Experts of a small language model: 10 layers, vocabulary 4516.
Below are experts of layer 4 (counted from 0) of a mixture-of-experts language model. Rows are named router (the router's row for the expert), up (a neuron's input weights, with its number), down (a neuron's output weights, with its number) and show model dimensions 0-159. Each number is 500 + 50 x the weight over its row's rms, rounded and kept within 0 to 999. Numbers have three digits each.
After each expert's rows: a language model's description of what the expert responds to; "comes before" lists some tokens at least twice as common just after its tokens as in all text. This comes from a sample of Wikipedia text that the model never trained on. Tokens count by the router's weight.

# expert 35
router:492564535510480485543471466547456536516461463395458563533522469495445476573506474538502599464509511518475474483545498457376497512428498514500438492482492579523446519465458494585477589434358464496473477566512535443435407560495514517479464481470509540508450542485473547601483532419520524443544373581455518484483536541484518437479479509477480431516446448507455387415562460623417443438554431521544509541467519474555474550537498523393629543482658485509504444552497514501470487490559511
up1:481512561540394562422414426643480487449520565541465577438458550581538490499494397574523456524477573505532445453485461453460503504414526536504511555498494504500492480461488489568483440403478565465522556511455548497563444525482518504510497432489563502462488538548598509439413499494506602537607448477608496506514488488488573534515528452509444513524467475576567543524540447472491481475635463443565472615553472543548429566515439526410570469506478510506434414564470579503461517449512538
down1:482491433405396570546533491405524430435529496534452562532471392478495480576457524519505541472464477529503496421530612510475496537646486458391463443456482443510486468503527386448440502455460464556496450502515502404497527457486426523508494584469431474506470464495454530539511499425495487568467492478414428445464486467529534460555574497442555376486467480503554441524435537492469575492478563543497453469439501498463575454513501490519485426509380521427481554382522481557534577501411437
What it handles: Decimal points, commas, degree and minute signs, unit abbreviations (km, lb, ft) and table pipes right after digits in statistics.
comes before: " ", "|", "0", "5", "6", "7"

# expert 21
router:438551532437559438524537448531537550569488387484528543467558452562528444554598450489499462440414560530494502491536548564522475498521481502510401453584474543463411497460529537528441560466527466602510573527471547442417484464492437477561457473546452598445470455311477449494537485538494456490488438478531509494455487534500517463555535465491558499526527535394424444456642530508473472489462554493535518527490364475513479564526487481454529555411571489505473539505509589417478493570456512
up1:632488544605511587441405554563509538472518490529502512541511535505479543435494396539412527525484540538553558484541495512457434467515560606455457504569443443467475484437407501427491419473513455525493464461451526452538460457480444448549545560545584520513471536496453476504469559586511563452386473446505497520431596431526501526515498475509464577474524470410479501490539555491491563460530445443568526520590523493548519533563534503480563521542451486518395623542567491447519501528497659
down1:469603524420495486494569486437510427415576423498437484495540538465481466453537481509449399493561529602533451438501519477520551591483382466462470505494537474562521496533573456492581532535563545527496533565451511487477463479508544543471397469456474526476551514440469478423542518604554472494501519478544551510420478502429531517550508519494521540545526553515584456397638464455534474556470573537373520469448552636464507542550452515480433455519520465475546544452392559458526499413465455
What it handles: Final pieces of city and team names and last digits of years: Indianapol-is, Montre-al, Orland-o, 200-2; also City, York, England.
comes before: " |", ",", "–", "\n", ")\n", ")"

# expert 24
router:449552624473536525471490456505489573640479461415437526517438436554573491528553422464524530501427563408422474461469445518534467480442377471539504549520424507530499556393495453578418495496513471565509451554498508446490492466513477526536435435550471495423533404513534520591479500438510472519461505611499462467551531440464482532524517422571588422480534510479448513490523447569424500481463462571559508520406444513517513593482500466530488535401541601502457461576538543519440566506504538
up0:486523594457528561466463430483499435525609454544495531583449485529420433544437395515421552522507480562494503569455531507509389530431501502515419625429525444566541510537510479479486598620506527483420507508473470539527472572493501460518587529507491476504600559536481462504479495438511388467600520578483536590505443444467553530480514501383488458523558519464404540476454539557486526530502464490515551459490504432522503593554487597428609527528530469533547500549552482504549506467503430
down0:531490457480516443529569557539480610461481561446499537435475512520528515447450509514465490450519523476530486468417450447549482463483496378486526401522454369500547550459493560509541488510531500438506442403394551483435479504481503465519505527435545502330515604479578508539496487582432461478448487510506440484513461556469578512464505530484482482486448456529518522571423566512497455579555437449386548538497477495480577492505633453449536462560469395578405463498510596519513564476541527
What it handles: Bare spaces and opening parentheses before years, numbers or glosses, as in May 11, 2021 and (retired); also capital M.
comes before: "201", "200", "1", "199", "202", "2"

# expert 46
router:508534495378524552517489439465513550492428453455479607448448462473460407443521448553559570455514489422508532561444543519416504480501445482563413443508426576432451541439520498502448485491522492568476523531463557425442529586518525499519485470559428509541502554418552485474507456437546510619470478483553434481492485410507502574491497422597590362540538483362478505498521506464553518427461495578503487566509452450563461506603535474422549464501524549497474408543554509452492534454485522
up1:496459548470491445467479472513501463514453492560547532596451451435536540446489527449507413523582515439471499522449620514549422503491485521530473557535469602407621481454477490586575546563449462574466495474431473521528437482481490423495401557430514504556485509460511535432465490481559606435441498580461452543570565472456556490488540540425548434470494423483404587541469414476572504403553498519458523501449473472449577574493571554408474527473511519542449458422517466508562442524553465
down1:523530417507540468504592548373446558442479526601427469455538470558527369546508461526508509525514525582492566579482397511482510491514465529548571435461508480510459565493511520496517533452494558478475492608463503402535566524469521484510600425571547495467493606506566453453472469444398467538456497432515540520523546557486617506506531505509527435532425535456506517525604601452436536484561509507459477583517451473454484501487523490465473529528470567438566483515454505491487679496456560
What it handles: Closing parentheses, quotes and braces after years or titles, digits of years, and pipes in list and table entries.
comes before: " |", " ", " -", " –", "–", " ("

# expert 23
router:539447509462634510491450417537463547526463413475448452444458484544547537509450519567484501480470484499399512506547490482409486538510498487504488469550517511517467571505502521516475528580479410528432487431546591474416520568523475473452404443604465493408501498545492445534500393376566530508534453469502487427444476424528501538522505492574604491408456458414463391526508481479507446426450521536516503527468462467560467461535567550482583529432507493526474486593516537504378551636504534
up2:473543568448494504477581417557494547515489416482435483462371461553515468587489499541527532524522507517534490523498465422399588425426508536549472400419611550489497498536524492488604558539510469451514509623572517496489522462470529553475528570509487564491548443549481543479507449476496457469444503548481477474475475411501458452456517423490503446576427462456488424461357418438482494533566549490471434558490454482441473513492493499467556554570576490593565456591528477472609568561489500
down2:412549550437492443528356443475488485510440631491459453522531534489497495521461510559517471459463389498541461442476504505511537461468501504518523558433530512504530533475548531474607498546644503478543543533389488451508447475522534511436488568511497494508530539545503492463426531441539507459516521513547458560469595537569495541521468463573501545515471554456523546488517496463423439593510448560603509462436552482525608459531504499580452494394368477492581522464383531554516538458627521
What it handles: Commas, spaces, and, &, parentheses and pipes between list items, credits and citations, often just before a year or track number.
comes before: " ", "199", "201", "200", "198", "202"

# expert 51
router:527485467491563502496461394483464569452471504499526560437539441553557477538519500506520592426458552444503538513441489533494470473498488501573427447503471505466513521334499439568446515456526475506497547524438563392447488534499493407623448595560434542520370470491488493505510550481465521473537479519505491529476531485581524517568498453464626419502533436427491524535575453572489558386495567472496465500458468502452479569570570528417598557434509561542512402558502506511442506456426513
up1:450573506501518514580508477505472481511511479537557454603536523515514429435499457481463461533480458560527471601509574490565460412510491582454527556450496449621505600449411465554526472552453459511456457432476483498517519502477587559502497557498569464495472451507481584418530558481602536422518443546613450458510511573478519491481439385560365461478411516504480583499484544511554451589489486530454500555435603494504444515449490555556436551476467471528511483501549524462592476465386548
down1:610425494511477511505451542543521476549495443522517536386431492398488509554523498620515458494495576499596495469488373477483520534511483526541511463385505533401501467585550604412495502468496627522455495521438459518483614532469473497556481508440495515437449541502500452508414454459504494545444462451443505471502432539554502525513501453515542562494540523506549537500573498530534507474529490510565532448607492508470502471437579408503549453528478407558527369545448443546484546415599441
What it handles: Numerals and number words in counts, ages, rankings and scores: three million, 54 soldiers, 100, several, four.
comes before: " |", ".", "th", "%", ",", "–"

# expert 49
router:534533521486546522580448447501544496412529463484480485468537472567553442541532418491525499469492497442553480405527448493503505482443419460462497519593496583488566583471417597524513541508470485530578540450499562470458528431572523471511468549549591502420514458471545463582524520431557579531500456530502487550438582465547505562525510530544581383479381490482399457419578518492491491485535507482536343547429438457487459526605554473522473546459451486490478437541560445614443461473474499
up1:527644502464548446515515502498478566494541459587513514410542536413495468467524488460552553480524506467472452457552514492503549496482396413521444476559490477571584412550490512542446598522466531422552420504556468544452477476523543368523541469496415474559462404562479513445561551531566529386484518476565496554624482497583517596422540534459575432526474442478453555535480521440551555438490465506494467535495397490513460496476523521592516562539583491495481523529521484574495562489535573
down1:494458506498478563597481506553559475461566561540449537563489493449486471538453461457496447657453413466446533541559527507476542475460521598441502481528441475544418500476526485536504546538443454521548467447493498545487477500493551508507461446532501542525429505439522522526446333491449339403491531515546445535507461456450477369490494581592399486505565468517502444456511521527480511507488455456595516405519457503441641490525506503483393452534519524478524452484440488535482406479475447
What it handles: Past-tense verbs and pieces inside words, like made, served, announced, -ed, -ing, ambass-ad-ors, manus-c-ript.
comes before: " the", " by", "ing", "ed", " to", " in"

# expert 17
router:560449473539482523533532444506494537533445536484476468493495474539525438465598503568527520451471506483481560438551484559476473424502514553547431447522439541454357513366431471608456460452490510529505523520507523403458523524529509483572479604577466526495440490494558547523527466502466557447544472569462460530501571499478437522573498518531526423553507425468443560445583404582515495420517542571513484522518447467521529527624558577444628601469490532561440468598486546464447498446433511
up1:436495504430552513456523468506464496424510548508490551441452486484477508507576554543477530492473451528494420627458597495462452430458391462485561482502403529441425562505512535490438503480504487507476467426547502490511490510587522455498514487491524469515466555533397416536577505387464417547426407499599552545523392493609489498506481533480492496424412459500440477563542544462515418506499512514515518484447522549453455575381515518542482482469398379453576560510557496439445558473463424
down1:470572496428542441504512500502445506530561443540449503516579516459500524574515325458396435443480484516491501545553490458552533557427527464481484548522517329398499445537544397513476471525535437424512473514461451611471483574520520524472543473451521452436540482408523487540516509563490496555506464551426426498514498460528523453475559623539425532582560559522473509452502448468486493476411492563427482459513546559511455512443557479534475568451433395513421490429534464475560524507509457
What it handles: Digit tokens and year prefixes like 201, 199, 198 in tables, scores, coordinates, populations and dates.
comes before: " |", ".", "–", ",", "5", "8"

# expert 22
router:598509497504522493519466481591460584545452508426480514458410506441527536490523509500587512497422498510563512505538517605454485457451476466538441431497506541495481606495515526497488586474448503592365497461555591476405558558491524535485506433432426569545458593566490482564487370459487497415467509485438470569481507442537501521512423441594507502501500441468454458450529482503497452466511470521476405476404417421534490518514529469493609536497595479568501435610598506518479524530534532
up1:599530573527507542466425527554516530467531469455513526554423475480476474425520559487564518528463527468595528453485556561443557568406531456509455393503515556475461501483518474488435478479479469435459444446520534476479505547574501490397587492432522422462398553376555453509456422594475431466519404488469527609498479518399488525433527461544574409461479446555568423466473537503470558562499578499445428526495448559534459552506529370506509470484576473520462484445462475557484444469479524
down1:486494592401566441471545449451488504391530465416511535572478440448483483392510538444475503466425502530539474545510523491544428597586546443495392564506496395467420474510515439508423510468488573497515529413461544404427514498515520534430474482471469496525497507492578475523464501536454552492483527415495474489398567426482501426536546343428534509502524516479582543511498485478520468473467500522495596519410530458542486409505482426601409458459430451480478461533483504498527612477469515
What it handles: Pipe cells in sports and election results tables, plus short prepositions in lists and captions, such as with, by, on, Shot put.
comes before: "|", " ", " |", "-", ":", " P"

# expert 14
router:499562465463553468474461406500427486493456462405416595466530488503526412469444491565522546552475435440408524493559453558436432503452512557538520475484503505442418583434524513547446536547436500563552490522451566597408499433544548405556429514529582505421514489525506511579544527488549603529520396574510505452470514520603512565533468423486489440501462459512409434525507521607428548534430511484573490441471507445487494564518477473498573475538504563539438488586499517482529518481403538
up1:482628548421477561461475468457492547517525526494503419336502538513449535532564513522446484531553520498485514470527545504644509490542491466519476490485470424585537479441514519466431513480576434506484466534529543458482469413534434519385523528431460512426453541488462440448495530525507424434575521493389477542524505571519502511531552525464449470467464418499532528489616495533517505583455504583575560400511492517488418443495612497601502423532458524461451412541442499579487523590482489
down1:602432444439534454559524453486500435460534480467519495473474504496483496431485392414484467510467451492383517454494495525547434504495526498468519491506687299492468508591472549591496512456439491538554545519556510579524496453518483465499525443490589510455513566498446506466495499570548566479502463504538496535457495436550545504540460470496470600496616478485467431481385542429493609460500472499427402523517468437461500424487600542523549504564509531547487470488514540470566527518460501
What it handles: Word stems or short nouns and verbs that take a following s, ing, ed or ers ending, such as product, campaign, ship, form.
comes before: "s", "ing", "ed", " of", "ers", "er"

# expert 12
router:474564553464545544543456474466521573538509466427472550421466448426504401465529504524534530456468486418579569521566571508435457516516494428564441420462492523506482551522483488512437608564451418588508472462588578549444498472498535448562504460573594519456347457447532505605540561434421483559659458519469479468472541517517432558472509546528520461493500469509531479407527454504454512444430378450518500502475465461487522438518501524546558536414530455488506510535473451476437513538536476
up3:511501529457520467528524541437477494462432474499525493492482451520643498470580457451527518521467401552465499491543433466536540497517516560490509516458590530592584548474516485431512627540446470475611485533550548532452581523468441490482451552516558406535461462473495485599538479434459529614553534439491525497572516524577491566516455486486593540527492508507506492547485436412459536385418508410492492466502542433467444550531510378570462486560574449502496491542498590465503462636432514
down3:480603495563473467422496456528530490479548575550508488548536497512438555480486524545444482476526495524436465461454433455440522501521446506526613456460554542492521500536447414472391509556453479503496484535440463604484498420520496570490475494481500529430566467492465490430400531472471495462638516542532403543422592530451398480444533551461403547526502443351522486538449457394524517509515481468570485554524496486578511519495471579450552640485454475465507482418507449554554562443557517
What it handles: Closing == and line breaks after headings like See also, paragraph-ending periods, plus capital T and words like name, known, species.
comes before: "==", "-", "===", "The", "|", ":"

# expert 41
router:487605485413536574549482478604479571454454439435468617417486467464508447496533565524553501495461447496566599464511493463511429504417510552654477490541489540516488535441477579581430523448478451514463510481498540573497546488568456398571454531530527586526469526472512437505543524550566469458616552601553479515451453435499486512423500563531477505443430524506497448521609493488515494481576509489604538489521470448561465519539560500369497532437540461480488490568543509515511573543512494
up0:514549515544568504450470534533543522539500498509518521439520452503523489528465556568536496466593498474517510492459460519571463429518494519608447498531434497530479451479481493485499533533545609565304505502525453482559554505585478558429448514570565513522568492425428549400555433518523529421455442522517546517498478478523446444575637496451496522484414429498511505481449424476551510424588527515465418471551523527531463438530413532386634437458536569528518512527551489502566477519424477
down0:519508450525422452524504465450473464482505526493474484543457575462607457495538487466523477443518469450478457564536520513546522512479444644482380531477448375526521473482492443391554532540544552391566509545470470460495518610584529470473493411472406413426522513465515589425556515453559480459419473503507446438513551561562564485498395569444503507505482583504509417505605436437484496474472516528542501448515406517483571505490404465584477479556482526539503587531502540510528449571501489
What it handles: Table row breaks after the last cell, and word-final pieces like -ater in Greater, -on in archdeacon, plus compass words south, west.
comes before: "|", "-", " of", "|---|---|---|---", "n", ":"